Below are experts of layer 7 (counted from 0) of a mixture-of-experts language model. Rows are named router (the router's row for the expert), up (a neuron's input weights, with its number) and show model dimensions 0-95. Each number is 128 + 24 x the weight over its row's rms, rounded and kept within 0 to 255. Numbers have three digits each.
After each expert's rows: a language model's description of what the expert responds to. This comes from a sample of Wikipedia text that the model never trained on.

# expert 63
router:133122132165136127097178144127192113115165127136129102170165116161189125130094093157122106128095115115153128144129171139139111143153102132139114143111156152087100105141126141199111146135141138144126108105166137131125108113163122108121113138154117140119103088142150110165117157153120106101
up0:117160098145175140109097126131140135120133137140129125143178116135125139096076100131129115089188106138149136119096174137169098120138069122142136166130161116101122118150130101184114130136110137116118124138108166176102113121151125151164128122108133143102151130167099157159137154135139166148
up1:134132132145164086167131142087128141167176123121136143132132134089135143107152111105162109160119137123143105136151120149094152113110157150161098119111157134124134156147189121162156123123112106123094082109153142112137114130153171103154091101146107110090144156112128101120108104125104146065
up2:092144144110172145131108107091163131057110132116125130122094110085167097118135097133156112114110096154157119133156142157112172119143149116110124125120156115110131057146120112089121113118077144131120107092137145147146095148105123096155151144142134128117138132166102117113091104109141154145
up3:153138188148144124134121119118125131125137149166128136147147151086125102158124078134121130158148114150131106131101092146157123098180167145127137163172059155151130119154139104127135108149112134104138143107144127148113075110126147078121103131110131105107128152116130085102131116097097172113
up4:126136119163162082076166086108116139128092119133130113154144139110129124098126092114115152151111111145142107103152172145108105135156130136110129138136138140126119098164117091120081120136127073156146145158121132129122155137159108143143067165151106107193144165113148119089132133143128136102
up5:154091111125160089105119161133114067125121152184114176141134169106096112152157132148111131133105130109132124119117123119149113165115147121155124156112120101101144143142176109134135168155136154119142113102106143121176147128079105110151165089119155170139119131148101125134110097152143148089
up6:152114118157084106119138118134128107126165111117108101178179121119136126091116125149163097118153151129143123136092132141126097109098117141100124083127084178119161115149134115146101144089129141092160172131147124144161145142103158132142109107107118135169080108103131120158150083154161147113
up7:156071137142139151140110140097150157140108097172074125168133107128150116127166113119103102125115108171127167142185135089110119110157138118116101145127125088084148110112140133128137152129106116127136082147090132124091140109108146107118088136091133124130108110129137158079131148136094115093
up8:126149138129117120105123110107119133119159128140105118157126087130123152147105169087098063123135138126118094130103124149117117143189143140114125095169136117112132138100120178120123130096136119166137122100075109113191127133100141098082142131135133124141123162143148171175127145123076134150
up9:126124118161115163127129120119113136136162133103132108088150143115140079103090093152095128099109115179120166102174136124132113150117164158149157142091125137084146133157117106161097137147173165108103143124086148096127088087124148136121131171146117128093164128139159151126117158128121140109
up10:155153132093144123149152143128173144115130105144120143175120142143132118099128166203168161142114136094158138153125136130129111086139152110114129097114125108095115147110119159142128127105131121113135074145170148147135117146159086149178118143171144139089158112134146146134098111178120118116
up11:146123108120113156104127106125125105139142099157122152113141135149123155133131140146139117132105103136135130168151172139112126117094099104108117175116121147129169146155157124169145120139123120113109067084157182041102110175151143135146143122093137142168133117171131136138127127108099140107
up12:124140100158124144147145123116178137128094167148147090101152129143152155109080170164140134134117125135162141141158185127144124139147099132106158138099150133152164156131119104130160171094117195142104151111145122104097093124143118178157111155140137130121120121117105107141105137165128101116
up13:124102116108101156128093121077116099115139118157111126107128148092087072171127128136096118112095152092122121124126110097170128127147104123127055084104121108122146163119107119119149107109137149051108137072144151136136157154105129125125153105125107131154127116126113154115134141148129119123
up14:123110095112092175106166102113161152100155116172126099159111096101124114130098086180097127115168145148136143141127123140138152110130112107108147132089162131133134087124148116169154120103112138119111110069105125119122096117098078106109154133089160139110110123092148109130124156139122115113
up15:087124144122133116112101140129100124096136100149141130113142181119105089124107087108122121162081136134078109142113134125101168119112123123109151161130134068105143161125168175137117186145124143139165110114182144073143108123114128131104122134152133102145132136108096085149135116134142135147
up16:166153090120149147095185134128142136146112071122132139096120131115135124140117126145117135066136106113134138117157125133140169160084149158099125158117119129073116143128174119187147147134119118170117138083113149097129084130117093158142143156134106118085142120099116138132130138136118106160
up17:079087095130176188092184139136116129098124121132133132121166118143154133120109110116143136118118114156099123108176172101113135104137119152128133096084139103102117149126095091126086124147112123147163160120134140103113101107165090123116144161111114115115104108110136125123105131152179150136
up18:118147124184052123088143162101165118103126164150116137171129115143101068116107155119150105154117117138121154111112104085133120141096109127129098145132128123094142131111162113096116121097107140110150083132112156131149130114121087095109152116136165154121122165130134085134110147151147117133
up19:145109125100138103113133122089138143131121108140153056134166106144117101114123098104127145156100163101178157128130148125090139135109111138115112185111158146174129142126149128139095143147099123132153096153106128158105097160161130147158147154143128113127128145132104153178154138184119109095
up20:102145150063102115108114112151134155161139125145133118169110118115130141117137119129132159138092124099140156166132141135160138139139134081131099169157105148114093134106111136139117104117121074129128137101091111149145107164104163147117129101167133066149139085087137086158140146097136143109
up21:125105163146089102099132113073134104111121115128128130180096144147167123102166113080176147136112124118115151190112153150109115118104144093115092123103126163117142117146128154130129150161105137111129127123177161154132120126154117148098098120160124116145116148111172106161078131120137103125
Description: Closing parentheses after dates, numbers or qualifiers, and table cell pipes ending rows, e.g. (1972–present), (2002–).

# expert 35
router:140164142153143086105154165132113103112179100114091119136130148122137125161119092143145102079125104091120145123144125116154141146117183163159088130146153141149120088086120119144110178187134154134148123128152125097137139143161167127154142107120112090108090143137129097108138118131138142120
up0:114098115168126119153130162151160098130156101137140147164141114132073114136105124104115143113130133147125110153075160131110137147174114092109124096129140135180117103114125142156159131175169112153123142110139097140099098141152110154145116139062112161150117176135118094106100132126141148128
up1:147137120078116094169141119129097131132123120110119102129156183122174101166123085143116148117110109089133082101116134141102127099119095139100114080127120104132118099140111160143149149148147171112119129141148110119127196114127124160192161104122137109147106124125127147128157116133097140098
up2:173159123186146174087154126105115130117138107162114125131107149100131162139099099144105101142157149135142122125151165168145128165134089159114106086119117137118138132162114098123108130104139151137115105179111151118146106162209123102116150116137152126137106146127119107112153130165137114135
up3:077147124132107082134144144054116117097163160102126147100132147133114111135094125142116089090134150138164165123160120106144149164115175124135096116129125156100127112128077117100171146118112145107137122160093131136115123127116108135094137112133130094140141133172138120141179140145154114166
up4:117114122135142104121111108128128110155114113125120131090141134156168192137106110142148148171126114102115126115154128103148127147115123137136081102146171148154156109156112127152095120133122134159127160131206149077129130126114156097125116077126138168124073135135107139110134134155085148170
up5:200162131146095129100137133113128152108146135099143162139140119101158118060092102114114132130164135141124084117167134157093100160129106160121133116145185161124138130120146082135136146114117134127109101081096123106104126159149135136112146118135166095117109129099149095097122141129156128122
up6:137105114127148106152118104091174112143106114110144120131116136176180154140116147141107145141135129123114191147105098071137111160089162109137098166163157112151131103114165084127152153147131112127138112124116100176128149115138130159133130162099149130155162115141154127151137172146096121134
up7:141168123092102100107117122113107141123102129122113094173141170145160122126155115134151140082124088149163126105131145115102101129093114112109118153100145133122114149191094170110110108165129148114118170123180109157154138135142148137088131125162126122107112110069121156119087130117142110147
up8:158142120129123175172067144128113110103150144153115117125134098143090134132103126121149105117119118105138132127111095125118110165113162143168141156126153123156167134129104144097121131155105143062131107102122156157123165136118127115122128089159136090146132108107140073093103125118063158122
up9:086138087163136113133094161150128109091096129129127095126142162161123128189096159122155118119128089131152128116137121098117163118134153164121141107146144107081164132091113101109139162110102125160146163152121119130108164085129139108109133126129152116185080133169137114141152116110104136116
up10:145117123150123146104095100127120120092157143110091157119114167118110158128113143181121142117074175130137126157133156116125067077111119135123135109124149142108143124112106125072097141162102141099157121155158102130128132071120125134090131110144132129138114122119170092138131167133102132083
up11:128123113134115105175166120134131083103167101151124203138152172122107124142128113115134109131135093173088093159113081082107143124126140127092096156143124128152126129110099122133118103142158139105122071123121155169137114131130105088100144142123136174121128120120174108137128136149146124132
up12:113167162123121101125133089133141159135130139140115115153130088107152118141133069140110114125149116144099143153143119132140093154150135135154054110147181103110133148141105129126146099153144163099158157092149112136109124136064171110144162119142135108141105113142143084128122119093088122110
up13:110163092106114069131087100069125120168180162110153132146115102139164125132123115135108124092106072103145152114169095146140131097136143138154107149103144133115147111116123117170130141114111141119191116108161136141143146095132143137116137115134114105141101120191098127131126116138119122128
up14:146148141144120085115169167147146175118125089128116111122101144139121057124069113116123154141154109108148174149119137125161124136128137113120096145141128176134146121129130131135120129141118132149147110141150158134104116130142127114137127163144140155075140110121097134087111085104173195100
up15:168130095139158131128121141130140145161148121135119095139152081147106147106107108090144111162138107120095097162182122132162152140135149147152099161137176148108127115140104145107120149143126152171158178126095103101110154118120154130098104139104163100150095107144141067116133126129125121093
up16:126132144098120104135063154104135077110145121130128126154129164125142163175148142141142107074111099091150068123176093123120124136104119141140119109158147137157112097107107128065129138141129135140156142118163134092127174093125104163145142141112152116149090117126145110121112141108148120136
up17:126128143166127129125146162142142114126121124110128124100160118145143111122083113115147103161079159143108172098115123131123097177143151132140102124174160111148166145104143131145076137121120113112128121113119148143110147109118119135139127132148162067150104128090170135132129078118086200139
up18:097152164155090101127147093130142145102119133099109121152121100140121158124088101103089136137144100106132146112149116119084128135123169139118142163109079118116137114066102090131053158120114103122119149136129138121175114142130136134104131135155117102161129106095108100158152083128114136145
up19:151163151108133142115126136092116115126074108116082181121166121143158113088122096105144131140163108108134102129159134076100103179129147138116132113131147110105120097093179129121146122136160192125149141123150113122147151126143138114127141160146158112105090113113095114155132117088125131165
up20:140144118135123100097151141120137148157128107135140087137069154148147134128100123091109148100126082124147115078177155111113161177070128100106151118126151127105121159119116140130119132147105136134147094155130153096112124141120107100099131120124192109137086127120106090113098096118108096115
up21:088112109110102092115128106084127123142129151144108125157119151166110140117117147155128110115145079188096137101170108119086089090117110139111134132149142076131122165136123130100176118157173127117142126127127118127152167115141151105089110102158100076149127135157110142122124127103117148099
Description: Single vowel letters starting a word, mostly E, O, e and U, often at a line or heading start, as in Eastern, Ottoman, elements.

# expert 8
router:141165145174139138114178117127157126104167124142127135135144125147167098161108125144105131162147104097096097105113171140119117167141093142099108146114104116109069136118149121177132134169127135136106151087134124085165137132131137117138143150117084161156137129146129097136070146131095134115
up0:148144117167166122109175124157143138115161152121165126096183132100125105153127107122156094126117102148125139124183155118143142178147113130090133132136124121125110172124133143133145107158115138111124126109153134107132130166167162141179122068164145116153131137143103118133134075110157165109
up1:117141091171114140106138124142107145133118115181119109157108134109142108136144111131121120114131120129136098178156177119079140146129165130148155142126095097114071147139068125126165105133135154133130128139134086111127135116123107161148158157129134161140096093162166100106153108120097160082
up2:103113128128144103091173160133092122149150142109129122149124114170091092100125092144131131131130148129137162122157190103142158122153119065124117124098139145101112101154114100135128119102125126130095154104151119112168110129120128110108127159124093133140184119183146141159135117173114117084
up3:092138131135124165105113132168138115094128142166106116104162125133132145137114137110097135173127135119110106127164161161145128127152118171165105113155149118109140144113098121169133156126116105104171169089139112134106145136146135166126090166090115119118109144140110129079117097201122105162
up4:135094146147124148109134114073135058128153137124127153140127119173116109089113106126076164118119125116140127094119170183121114160122130107151148128155152085172127130107154122152137150174099172166133127121128116131143125132131175143143116149108122119163159094129148104096111111130119103142
up5:127093118181108135096122132127115130136144150096151153140157121146139152148095113164065135106130095147126138086126133095124140121119122168129110078124186085110086178143080091135121130141141107128164160103086142115141136140140144131140140128128141107150150113131149082144107148105123160136
up6:106138133170143122089138116112133153112149110104131105127105143133140149151156149155128135096143121100120153103128128123100136144127166171145176141111136139149067139155107119119113125163147117094089117157123117133109079096091186147124131156143101121166092076136157097151106135142094093119
up7:081156116157144136106130156127111144127125158131118128102162087131137142142124112145144112118143131108108140118107108126093137136116152162147162197135131117074088124134135148144162127136115123147123136079187120075127131062119126165132134078100119147140148131095144119078114102133116136131
up8:156096094115132131128162099145162173100171144086148101143144174102168110173114139159107158095092131071129096147147135111131094129164133140108101135135091144101103149106147136153138149110125151158120096128118129135140094109129104101133106138121141165125137140154174112157143131167122137127
up9:122111114144105140182142085121120162143122133181127065156130158140168101121095116129128083165147148128105119111124083139118125144154162153121080127110130086082137134131119126139104093158144100108147140129132132135153171095153112136131105154082090129116137111109112123108107102142120112094
up10:155115114131139148092153077135163194104100094118140103129120123133168118121098131114098147123103146097138095127124182103133186114124166126101074136097085148072114113127150148150121145145169129106135164124110128150144136114103103130127118112153164117113132107134144137135102126127143139162
up11:137144159108138162138103133115112116115145133134095104127155134164149123159108081096152122147113075094099066120147158126139173172138115148117140159105137085120102156151105137126127134135147097155138164140109098157128167086141136172144136165111165109146125111112104165129101125108112124141
up12:140126134098087134141149119127104118141130110116132133167151137164142126092155090103120076134082130129116144166112117190086144120075126133116110125147092103104116125088133114114144135171139164155166103124114132140123164108125110057118099107119146132125157083143136146138092104117129127120
up13:122149109157103148105113108125096140096148136108158115144179140151069112141166103117134119116165138098097124121129151102159082145115138112111101108156128145104163094136140096110153096133131110072136089136108142107157099116141130126175084162116104172116147120143131168159143145138128136118
up14:094135134132110139133126149098139163131107138152109150122100160146154098163141110137187157171166131099134112137139143161161130116118173121107130097106144121114108093124118111167142102119081130132086142161110113108113171073110171111143108105093132083157134138097133093136121111138131158115
up15:153080099134112120130137118097141119122155109107093171130144138135131160193138141167178118140139147146112139122082109098116130125168152119104144131128129120131144056126122128129151142118084128146163086166104139137157097109110123092098150121130161136125139127150173127093171154129147139135
up16:137129137179145140083126117143127158130130139145142121110160155141125117103133127170097097139113106115141103109117125153165104093101188157108109106136107108166120141168145122136191126147182125126126139077145130137142132146109170121113168097106131147161128120134118123122167117134062122138
up17:122157097120134134128154128120130119134123122184136059119131158143098100141161120124097093159149123132170122129148178143154108133149119127128102135073153148110146099122125098126122157148144150086120109113154127127150137176142136111133096130131100148176138086161151125080123161123080113124
up18:104093152107119131077121100115136110118137133140159109136098140153122094164085117143155164136123170102143140112111127125090050159133157163125119121145122114106085139123121145177129115150170128097174133104146125126123092132116151109121140096129120148118113113163171079148125131161150118131
up19:141138125123157114121095135147123122083149135128158109127157118127114080122111172147109126116129155089131151151126180133112118134118183109088134095126119112091110128137081115150132157140138143130097147065092123121110080089138092156152160132166122135166153098124177142124145114131127124097
up20:094138138167116179088107096113166158097112138148110141145160148154121162138088158117116126135146143134143113123150082131108098148138102146151121083165137121140117145169130118127127141122141126103124114099151115112143120156117159162115120121165089136067145100177154121123093145140086166129
up21:103103110129137143160175098121104131129148127164151137179130179157137127135137131153108180161150118141118127190099157135144137131146128144136096130160121108139093129159116155108127164128119097065110101156109112134133131092134149110111157124108078108134096114142099166112104149146109133104
Description: Opening fragments of longer lowercase words split into pieces, such as comp, def, dep, imp, ph, and the "v" of "van".

# expert 29
router:094094129115147123079134191072161107115151120197113091140162153126111115138092087156131109152136098142147119138131111162140145171163150131127083091133151137122101107143133109175120142117116140128103126122124164138105138149142120118131133134155137129131113092172139105137149109160103136120
up0:142175113141104170111125161112139165095104152137143159119156116110079129140106106111079163140128119102096117129100138137140139128112122125145159105127132127126100158099157129141156160097080145105178074101127148171126134160124121148135098129132152108132109163163137117147108154171147095112
up1:093148113084110138142144129126137139141120088154131107161126137126082080113131109146127138126104128150133106116085129097138109146114108171116114113134136145092108091116181166200116118121094145082147106112130144121120160109101122111143135185125134104133135129165110154066126149116105127123
up2:104131120113139148102109117097128170130128125085138099107142161133137137135099070134124168099145142145142167142126129142121146105152147128065103095175137093137135103155113115117143152145123121126078156129133151118118162120168057133121121114156124106133088103103087145116130107167153143139
up3:090127114083074133142128129133155116146095112133129171129144161141107152155139088132169125112131103135150142110139137128129142113131125177130166107128118115104140120137156127164166087165116107139134151138161139142121097095154151139081204152124154101099097147178123151150148143140113130127
up4:175107148145117138140147168141138080095144136138187136126114150131098132155129133153085103120128086118163131126175106114165115076157164128145140109113132119133094160134113110092191144157146151171100113110096135124168113121113148132117145128156157129111117113121141110110145160112112152136
up5:113124168138112149149166113118097160127154213142111110137157123169187145159104135179104125109114152138140098130134131089166112104136114110119120108140143122141120145152121151151134099124112105133135122102106147126121120150177159144112144137103144108156122084158154080129103112125089145114
up6:139140103111142084120161154146084119130132134150088115104172125124122120121088133127104119131134150139096155173107139129093131115120150106126114130130140147133109130047114152071131139140160136151098136124137079148154169112119102128094068154107139177119128097117126143130141149135170135136
up7:142068124133139119139169156101147163119120157103134135140130152173128099101106126143159194090126100129123163132135133126154106117141116141079128167132080142125110122135131156122107099150107124116123165164132165120130112145077111130122142106170165128117121127126112133176152071157140131143
up8:148111143126108163126108122109141142079158125147153164105139143139138120114083096090086105155140110148098106148101128090169087088163146116173141129108132118129127176143162150141157170165122141141117127134084146117160088126142134128142089150173123125108155105143123095131140110129125106103
up9:103175143146130117126101144127093108151127144140111144121136156139135127143154085054139154105134139118111155150136131125121079103071178152176154123134135113121147170137147128152107137176169139148111139149128160148094110107141138103142134122128146131099108101121097150130172106112172145149
up10:116124149118100126122123117100118153124140147158138108135177082144140159114149140178142133109154127159147095157129102090149143137152103111090131113138138092135124127108148112135111109163138118137132150094156142140134118142164146097159106137102099125205124065102156139138100130105067134144
up11:170142108116129128161100148151138143129139166164109123116133148114115104099177112127168101132155151127120149171124144122161094098124098121063153133089157145112097092088110123137157122116135135144149102123137151116137134153157112117136131130096149163111097077114115110164112074121092143111
up12:132126098118128156098128126171112108164139122170098142167133130115120111117120138122096116102148155147147112174119124089147137166128135171144113115109150134098145140152155130129118126106103165145137096092110098157115151119125105166144146159127105061162095094116140125118171129168100181133
up13:122092121150168111102162154133135097117112126113122121115160173138153149121139111157102147121149099101143155106167115168103103118142123133126110147096099114170124139123102078144170112150155136112139152156152144142112134162130105125102147132170135078108104155126075186165119142117139156127
up14:130144133161136089143154152069100083158161143101111133157127108144177200120136136140105113145115099123145119129135139170150135100131123129129152107145116142148092153137125106136158131136128111137127097139154139100100140172182147163135117141091132058122127136126136159160113102137142120130
up15:125094126100150092104161137107130103139141141167122134129140187126093109110113107146090133085103140161153103134126126141165131123093125128093121117138100131109099104112120121141129185121048117063140134132156156147157104137146151094109121142112138113117112093142099112117121114130107108167
up16:138164173113101105142101118134071116097146136073088119126106128154179126108151140153142148100143147135160129107128132132160150177133154154159135137116120111131124130131161131146150115139150127115109140120075146070122095138090140114167140084125151127167132145173129118083123133122118131157
up17:143104110137101111135153105101078098139194101149109115165124154128127120157164134108136108109112132122114098097107088128125119119099131135133149127150164142119111129133166133141148145146138154111170141115160159116123160137092108167081111133095103130129104129115136146098203099114132091096
up18:144124135129121100124123092141170144147096086156150138105145136139098108136137078170131161135129104113134142120120132076122103131124142133141142124132135143136126146144139134149139096103155097108125148120129169130096101143153142126051157132130162137090065106168118122137095139203131115117
up19:148117123134135123112119151134102131123098137151120140161113190167114150130146148128112145111113126173107139124124136128163151095163162142151169120169146141179177098155140121121136094115151141115071130110140191104147129125149142113097111156135129082096112114080126145132136120093152113108
up20:114101140118158145088153114150156113104141109168125148136110091100139113074131094086104181135129149140147131127118135118110143118140162118127131136091171164146133105105132100123066065139113100142155098086112129129119112116127151114171113164110160112167119128138142124151116128122144088144
up21:081159160145094120114142176133127107113115118103115091087149129115115150133109128146093128124098138124157158142137103105117111120116146124131093122120117167107109061083092077128127147141066091087124097158142153109113120133109090155123114101151132150123130143143085124140109145128131096116
Description: Commas fused to the end of a word, mostly place names before a state or country, such as Cambridgeshire, England and Springfield, Massachusetts.

# expert 45
router:146133156105129108079150122088154122086136066123110122131136141111132111117130157147104081109126084111121090113116136112136129162134150137119110115126121141134087119098132098117105134199087181126161109101147171139091125135133106111116161104116121112116141104132145094167138161164115134120
up0:121096156129115144128155094114096145108113111146121121153175151152136108104134103126100097141147097117142078116099147130148149145123117137112158120088129140132103136118143148118097062119100121155166110145134095139070175144185078125125140107133125112131137083104138108162160120113101133137
up1:110158101083119130113124118116116139102149138143129153096153093160123102076111135130071108163126120090122128110158140134142126131119137143146132107123114124097131140158084098110092149149110098153142108131083100092150113118112102078156144165142098138149126113104123085116134148178116074144
up2:163163131149105120070137132123116103117129097126145127149128081117185159124143162115138131091116119141131117142094119088076145141117156111082101124145098134127078163153154111142100122157137122133143126122163159119128122081130127191132169086119129118155133123132122131151122132132083154112
up3:100124133101137086085109138131200098158121130147113130078162143166133132147135176071112141147103125139165124106129110115153110148139110152132104162145109155129126145100143108148158153147126148172092138112073137101153142146155158116135130109104120113121121103151147167099136157133112134119
up4:132107183127129126088142143126123100102116143140082117156150154130109107128125122158098103100112098152156133102121112086134117179138160136124105130107111117143104101092127143093140122140098122163176141147119156130133101087152174160096133154138101102079116152128143151140151124133124090185
up5:169154136076096108112101135109118135125102117133128093114151143124150082112139119094108102127145092050097133099150131167112158134128144159105139176116142110153101129136135130113148147137111173106126099116104148091175104148137105114143125146109086124125114147138113116149123169129088150155
up6:116129102078138127160140150118103125155128086143107121112142139116152114117140127159156109125133106116098168127170161090140178117135133107110116137133183169129128115123136100114115127119092130101174121095180156159173100169109130134126116065106106146156160115136129114135120098152109114143
up7:099105167152144123117205110086149123124134134107104131093115133117134101104136141110154084125128146117172110153161115141137154151109148163139092109131126115122099136121104135127112162093117181136124125151119133162089125103181149125145169122121124169133118104132077110105153110168129137101
up8:134138129139156123136090166117131102081115072172137121142142141103107161093110171159068088138114132129147133146137123092103100127131090102149121147138108132136151163139124109091074089128156116105123141069148133116144141136159114138141158121145136131111152136161170146110147134143153113112
up9:083143144085136084092138166085180124109132142096122127157125112122161115124104121129187135096144114120163129152133118084129106122115152160123138135134161120111118138145105114107122130125127153079110108120153147147100106096168139099083140143131094106130140099114107151122098152124135113063
up10:148127176118102120141131129088109130115115085134150138163158107115097149137074133113157107137100150142109131083137126138133151156086127138150115096139133145128120145104159082101099160166084121112138147118100169115153106120163157107166120098151115098149152135159167167145148124138146133093
up11:132147137108095141125149132145122127146126125137165139126166097124120122145166114120101105087108079110138176105155125141162140164200139113099111168126118131094137143134090137128148109123102116118114092087115188147096079069122145122105135129131109108134130169129118128155128131151093128133
up12:106122097127116096111156100088132121149124101124177096117112114115169130109139104157183108144139147166096071096137106147135150136126131157124077094157141165167118078170150132114120114140113116124121089098113145119123166112129153110090118132121138105137105105125120135143108152121107157169
up13:137091161112115130122127132131144108122139101160136108099120108092149076103170121157094140143128097087134150158130115157125147177114119119141117129125108111101134126104140164118082117150110145147123127083164176140089130171121151155107135104077125177141128105178132119171121127141123143100
up14:136165152126106104117120140087123136164158131126182114151155123156129151089081146119160105117111141099149122101123194125125125123111138111149114111135129133140146122117153117092143148155133102104101174086087153141111133142118153096087135099154141131108163107155101135174140142101160169138
up15:154135131154154132086138131133136129156124110153104146149130116162125126109120135113135137112090175074134138145126118092162095148152102148142175105133103148128149126115111093137119104169150197113114129107154132158115050134120119083158099137158122102161128125127147131139127144114095149092
up16:116132114094107136139132101114156145114147087133124120121116173082132144099133114174128068134082136135185110166150142145100139152130150125124078116106104121138093120120134115147146148149150159122131104138128154127121131168165140099154146120139117141111106124153118148106146102210138167134
up17:110153142148121138120116134109102104088142115132109138137101114164138162066165158120092109088128138106130109123119124111096130138131077150102155142071125129149091133101128140122179123153102149129152101108142146139141091125116101114132113116173114117154099168111173116143183108145122167140
up18:148134173137166094111118151089133159111140130168108102130213109114152144153140147126129135122126079129130095144139149076125138123134130124103085115134092115175136092168133134134165136148139113096085134141110148133099133126163127134099120127112124151094133165112138112109111084129167123116
up19:106154129169101115116104124098126110088120105174114108082086137117128153115093093135058097129156115133112128127105118091174110150138126154146096140109121100165117133150116101148124135160104149122127119149123073112153087104131127107130116144145143121118135116169111143155128095177101127099
up20:136149150153123122130103185139094157123095135145110125156125138162146137131150143111119111152156107141172087163131135119140139145121174159146105119115131109074114092127163127142127173145135205144134134118159123112081126085145133091124138138125120121138132117102096163142133081148093149147
up21:119070146108110122103123104141113114083118087100067140127113146121152070121087169116098115118085148157146114159156103102104134174150108083110140125134143124138156115122117122146141142165120123121178132112120184120131146151116167143125111143126120107109112134129118122118107136125071145126
Description: First bytes of multi-byte UTF-8 characters: accented Latin letters, Chinese, Japanese, Cyrillic and Arabic script, and symbols like ± and †.

# expert 62
router:127148136136131136109145182126155142087128121136080118160134148110175134113148125133135074098153133123115101103096143142116108145146160139147109129139183110116113124066155124105129127162116139154131104116161171117156108150136173170108131100099118137148104125128125120178128140155078101105
up0:098136157095138099100130110137117130094109121154120102141101118146157152112109115097114113060148147106134109144148146124126173140138154084117118147091165091099115127130119150143114100175116114144129083115152150094145130161133139159161138114151170110116129135115188125133155136117072151145
up1:122133139143133092122134120140100124126113141159126152142170152142114156130140108161120086115142091137145158131088112126136108171162125108111131109166143088102122075127130089120121116161169166152125103134152145112164115124137109124110126117111156125159176096141159154180150129103065153100
up2:119169109131123112133110144123113147146148096103118103137170134077176119143142110143131148145136101131156126116103153134093114083086144162144112136088122124116126112114127175085108111113115124100113085141138122117065089104101139165108115146127107130156096100100157144144131093178130148104
up3:084117139136155158132141139116133125097109104115138117143114074150168148134141143144130096125169139121144087093100146123097098108143171106153146119150101115118158117128095135101116108133113150152102115131166154077151116113146119123099186148156105111155145101134142126149104079179087116130
up4:157147161139149111116137189172134122116142127130115164123147143149124123107120132093154078108145143114102102151166155095142112117114168095160098137147087117126096141110143097125143124125060169090112127151110107090161160113122159095097153118124145121125128093160138126127154128110100146126
up5:114116101123118120110113155149173108133148108121129164135108097118127093126130086122187094136128143114127135103128142156133147131168107102087105114126153143165117123149154087176085134132119111144139158116099157090138150174170184167140124091079127123109121101126134115142143134156115114149
up6:119135110140149124104154189084121149139163148108132121085159145095112094161088115106129126143135135130167153111161120103127125118124114113114092108150124156102135108114130139111152124141125201123120111174147149169114116138171152147113150109090139075122127147144130163122145165103118146092
up7:123115120164134108114142118095143123120163087145101132125144110164145138181136108126144129115112122120115108087117103123115106150138170104150103136188129114184134093104087160092100116155141183120140129135106133085123141160123147119142108120087110089138130139136115149173132093078111132146
up8:162121166121131093130145140125138134119121149123114160140146155129128152165097119133136079130092121163111142118130048144156135097151102141122101144115114098130126185118128094117158121134119139144150120101138127094098100121160153185106157149108119137143091153125143128185121158159090113115
up9:117069051119135117153103150160143161115142110156108118142103129122152116135152135128113147144138110081055145106109118126083103155153133141142103141132115142110154150142141132152086134170132141119161141119146115154055102129137163153155164126121114126137141117108151135128157131131141113130
up10:122096126105135100124151161095169098083135165167165198150115112128122134127139159134135124156140148159137119147127131129145113137130085130145108132134133137166121138107081076157136110116156135142157135113094140114165113112136090174162147165115143130121106143121112108162145118185126149103
up11:130144116112119131161128124107119139150130131164134172185154155124207126102105129137145114112098127125105115125059135092142135101121138123113138144084135083106130112108083128135147133169122126092147112137105146121163110179112099113113110121138126131118089142111124114140104112127085185121
up12:138125132106121108117115188151120132116169102151124117135147163137154116097121150177112096102125125168138151122102100130117088126145135150138136116127174107109095164076101094115111197150131106131173119133129120156132119130146078103126171140117112132094134099148120124166093104124100114126
up13:165148163128124134141144138174160102091104133164085125168113158095125126103122126133148107149149131104144120080149132101111162113109139146134119143138123149131143112104109165140113202189103098123146115126129087123116115133108169090118127112059136095113107128139131115123119119122098141111
up14:114157075106143126146125136143106160110160150153128096142120145131168122154180155123157106159124098104107144114150152155086115118135151135088135130123171097164092143136147135146111140098133112103126120113106140102164108145129184142158152121097077085140104117159112131125119123173144111104
up15:085132107158105115132116162151112134101130129134083142152169118158105120149135162177141123134117108113141144109096128144113105133107078149109088127097145130095125101136128116109100092152089170121113099150110148154126123146137189142095125138091097151096127124145144157159171138157143166112
up16:156100127106124105126093136129098148109111109145112118134082166133140109112134126118137112149122145132109174126101115128092110132088138158148084145094126120178144152134127121117123144160128149113142088115131120128144084106137093094098139101105164177187113099176140113134161173169127103121
up17:093113136151151141130118156119174166070140131100120177115131164112151136124124155165156113139154141115173133140133143100116140144159130117105085163120153107085169153132117117078177134149146110162143116123124125116135118098118139100117129101085102141136157104172124081128136148144116127098
up18:131146128183106110088101128100120123125139137134113152115159107118175096128138074114157126078170145124077133142142103112104137151150133140125148102160117166124132141097132113120121110106180111161128134102186148118127097124158185153128124108091112161119129161137147132158134164138117125123
up19:138121157120124137165114158121102131129133118132091114118127143132145146092136116168132153095147111134083097078144198116148107117091181139111140094155107169112135122097157134108156171146120135101167161136164127103176134159152153134155138111079149128165129138129130114147121142133107138128
up20:110087159134158123107183145125139149130124115159095137129159140081138114135138113162135156069145129122145125144098141173119074148120116092151138146100131109118094126142103135163142162130170162112141101124152157095133082130112129133163102123109107129113110136150074123182135124115120145109
up21:112152134110118164150106136089092102135145115097126122148157132153145131140109160147111159095125106084138087114120121134131131128149099140101124142165169142073157144169136121166108107134146110152148095120082132115123160145159095155147117115148145128164166094133128109183133159088104149144
Description: Byte fragments of non-ASCII characters in Vietnamese, Cyrillic, Chinese, Arabic and IPA text, such as ầ, ớ, ч, 生.